config = dict(
    n_layer=12,
    d_model=224,
    n_experts=40,
    experts_per_token=2,
    d_expert=208,
    d_shared_expert=192,
    activation='squared_relu',
    moe_layers=[1, 3, 5, 7, 9, 11],
    router_score='sigmoid',
    normalize_top_k=False,
    routed_scale=1.0,
    balance_loss=0.00216,
    balance_bias=True,
    router_cosine_scale=10.0,
    n_groups=8,
    groups_per_token=4,
    init_std_router=0.0348,
    lr_router=0.00094,
    vocab_size=20444,
    norm='rmsnorm',
    norm_eps=1e-07,
    tie_embeddings='early',
    optimizer='soap_variant',
    lr=0.0072,
    beta1=0.95,
    beta2=0.99,
    batch_tokens=[65536, 131072, 262144],
    seq_len=256,
    train_tokens=523000000,
    steps=3638,
    dataset='wikipedia_en',
)
Below are experts of layer 3 (counted from 0) of a mixture-of-experts language model. Rows are named router (the router's row for the expert) and show model dimensions 160-191. Each number is 500 + 40 x the weight over its row's rms, rounded and kept within 0 to 999. Numbers have three digits each.
Before each expert's rows: a language model's description of what the expert responds to. This comes from a sample of Wikipedia text that the model never trained on.

# expert 8
Romance-language name pieces. Word pieces inside Spanish, Portuguese, French and other foreign names and words, such as Benítez, Muñoz, Araújo and Bragayrac.
router:485479465472500520475549572419449506498490401524499506518461565501543498572523450543486489502452

# expert 0
Separators before numbers. Spaces, pipes, commas, colons and prepositions like in or from that come right before a digit, in tables, dates and scores, as in "Fall 2021".
router:432461489464511493535527457437444523514517567499542501502523457474438538479540534499486538504479

# expert 7
Infinitive "to" and syllable "to". The word "to" after verbs and nouns, plus the syllable "to" inside words like repertoire, motto, Cryptobranchia.
router:493409506474565534487545437466454471525537488474524516543471493512465512507518446480462446545499

# expert 35
Articles and possessives. Determiners and linking words "the", "a", "an", "its", "of the", and possessive 's before a noun in running text.
router:547527522556510444507499480458495456517504494505481532577519444608425559462547474452470514514510

# expert 33
Mid-word consonant clusters. Mid-word letter clusters such as ill, ern, ann, ess, erm within surnames, Latin species names and ordinary words like Cadillac, villains.
router:450474494505539512489504471476504536429535416474493524597463420498469518554482536493546514485466

# expert 32
Hyphens in compounds. Hyphens and hyphen-joined pieces forming compound words, such as hard-line and poor-performing, plus adverb endings like -ly.
router:429501449443466501521493526463487434448508497492507497593506436531526527523467554429527474515470

# expert 5
Common nouns, word pieces. Everyday common nouns such as car, road, business, water, legal, plus pieces like -al, ar, um inside words (coral, Retailers).
router:500491494540562607550441456508458466469525464495463553545515442515442471503563527463506508508474

# expert 1
Quantifiers and determiners. Quantity and determiner words after prepositions, such as some, many, several, other, more, major, often before years or cases.
router:542521483474490513540446520477479483524513541515477498585441430482482519573504516521496474490531

# expert 14
Numbers in tables. Digits and number pieces in table cells for dates, scores, ranks and years, plus table header cells like Date, No., Win.
router:478463567449532500577476532484475505472514435487490522569463521497513546524510544482523523469486

# expert 20
Short letter-pair syllables. Two-letter syllables like er, in, us, ir, and prefixes dis, con, Le, des inside names and words, such as Dheeraj and leisure.
router:510482489496489465503502494464456467481489468471490515515453448519447485539529525515525498564483

# expert 37
Score punctuation, word-initial fragments. Punctuation in numbers and scores (decimal points, colons, dashes, table +/− values), and short word-starting pieces like s, cl, st.
router:454495490453501524530481435439527428507501424505449561549452455474476498481502539499538504460455

# expert 26
Sentence-ending punctuation. Periods, closing parentheses and closing quotes ending sentences or clauses, as in Festival., (1990)., now.", and 1473),.
router:414409490452492481532504452516427462513536396486456487546499457461473496512537510468527488461552

# expert 15
Opening brackets and quotes. Opening parentheses, quote marks, slashes and dashes that begin an aside, title or pronunciation, such as " (", "/es/", "—".
router:514429483498585492521558475462443470460533508499479490570493489563473522579479559477495500467503

# expert 24
Personal names in lists. First names, surname starts and joiners like & or "as" in credits, rosters and lineups, such as Steve, Stevie Nicks, Simon & Schuster.
router:518477501429477457530563405497502483501526480496453522541508466497481492467506521543544539445494

# expert 4
Capital-letter abbreviations. Pieces of all-caps acronyms and codes such as FC, USA, TCP, UNICEF and BTN, mostly in tables and sports listings.
router:516487486533473533506434440456517485469504488537514526580522442515471494471500469553469501476488

# expert 12
Definite article "the". The word the, alone or after prepositions and verbs (was the, in the, by the), plus runs of empty table cells.
router:552471481468452503557540499513525493518582479472478550570510462568482551495497505549475469491473

# expert 16
Rare mid-word fragments. Odd word fragments and raw non-Latin byte pieces (Thai, Greek, Cyrillic) inside names and words, such as Clif-tonville, Oper-a, Qual-ifying.
router:550514548460487553533475447464468445481527507451517529539524413522509517483499509540481563562467

# expert 2
South Asian name pieces. Word pieces inside South Asian and other non-European names and places, often in table cells, such as Shank-ar, Jak-arta, Ahluw-alia.
router:531455439446528539472530546513535446482513476492490479548443460469593470479471467493482458518474

# expert 28
Abstract nouns and suffixes. Abstract nouns and endings like -ation, -ment, -ence after the or his, such as time, role, commitment, exception.
router:553479519485547510490518509474501503483565508458451512538454458507445655573520520515494497459490

# expert 6
Mid-word consonant pieces. Single consonant pieces like f, b, p, k, j inside rare names and compounds, such as Drey-f-us, Black-f-riars, swim-w-ear.
router:496436486392544499562489483484489438479535485466448462554487410488446525533496457535502519482513

# expert 13
Nationality and compass names. Place and nationality words such as American, British, North, West, New York, and connectors inside country names like Trinidad and Tobago.
router:534450457467503531487551501497516449478465498495478474542514485526521459473503453459516496475415

# expert 9
Copulas and table pipes. Auxiliary verbs after a subject (was, is, were, has been) and the column pipes of wiki tables, especially header rows.
router:503465524536494498588543457454471494521502535416520541549537461484436485484518469450566484486463

# expert 19
Name-initial capitals and letters. Single capitals or short letter pieces starting or inside proper names and acronyms, such as Al-Qaeda, ARIA, Marvel Cinematic, pH.
router:486455469497539509529455495512447491438522481558451555532510441563518523543476582525451499538501

# expert 29
Geographic place nouns. Geographic nouns naming places, such as city, town, River, County, Island, Street, plus the -ond- piece in Londonderry and arrondissement.
router:484524499390502598534540513432454517466548512439530473607511436500517482531492458537607466484543

# expert 17
Biographical subject pronouns. Subject pronouns and clause links in biographies, such as he, she, who, which, and, also, often after commas or whom.
router:461457481449551518634436463478522454473555469498518504494503470531483533564467521533518509564482

# expert 39
Clause-starting pronouns and conjunctions. Words opening a clause, mostly after verbs of saying or in quotes and song titles: "that", "he", "You", "when", "what".
router:598513479495531492517483431461485467453490493466510484561422435543460589495514535494549559499512

# expert 18
Slavic and Nordic name letters. Letters such as r, ić, ović, ł and ø inside Slavic, Nordic and Icelandic names, plus LaTeX symbols like backslash, dollar sign and braces.
router:486431492433482558522525416514480545531527442475538503576529423555491498508510495560464540464487

# expert 30
Common noun stems. Generic nouns and noun stems in technical or descriptive prose, such as film, form, system and process, plus pieces like rap in stratigraphy.
router:496507473521476463505544398491489491452531530490489556544454458519464548503505486482523484485533

# expert 27
Name parts and example lists. Pieces of first names after an initial, like Jarek, Jena, Rick, plus list-introducing words "such as", "including", "like".
router:492402486465466527514533470435491425485560435494496530555554464551497504550501556560502507508489

# expert 34
Past participle verbs. Verb endings and participles after was, is or were in passive or descriptive clauses, such as modeled, released, showcased, characterized.
router:507471460463496507560474451500491458549503476483498514550487443583492502476486507496514514534549

# expert 11
Numbers in tables and statistics. Digit chunks in numbers, mostly in tables, percentages, populations, years and times, such as 439, 529, 17.4%.
router:482563495432515580622469535521484519415472418511502464617498449482534509438538545576490509511476

# expert 21
Commas in names. Commas, especially inside lists of names and places, plus inner pieces of foreign or rare names such as Zic-, Zac-, -ic.
router:461493523487461490490439518515516465496538481492445520544485404564464466499425500510500521425516

# expert 31
Adjective and noun suffixes. Derivational word endings and title words such as -ical, -ious, -ative, -ing, "General", "Public", often in infobox headings.
router:488503476468508502504526480513523468534500533519531498608523456460471541499478463528485494558447

# expert 22
Prepositions after nouns. Prepositions such as of, in, for, by, from and on that directly follow a noun in prose, such as memorandum of, appointee of.
router:532503487477516596538470524483513478476445529494455494501484463500460589427557506461583505503510

# expert 38
Sports competition terms. Sports nouns like Cup, League, Championship, team, season and Games, in match tables, wrestling titles and season narratives.
router:477467516443529483552489515475534471469560492558518480499569435425429533531518479532529556458519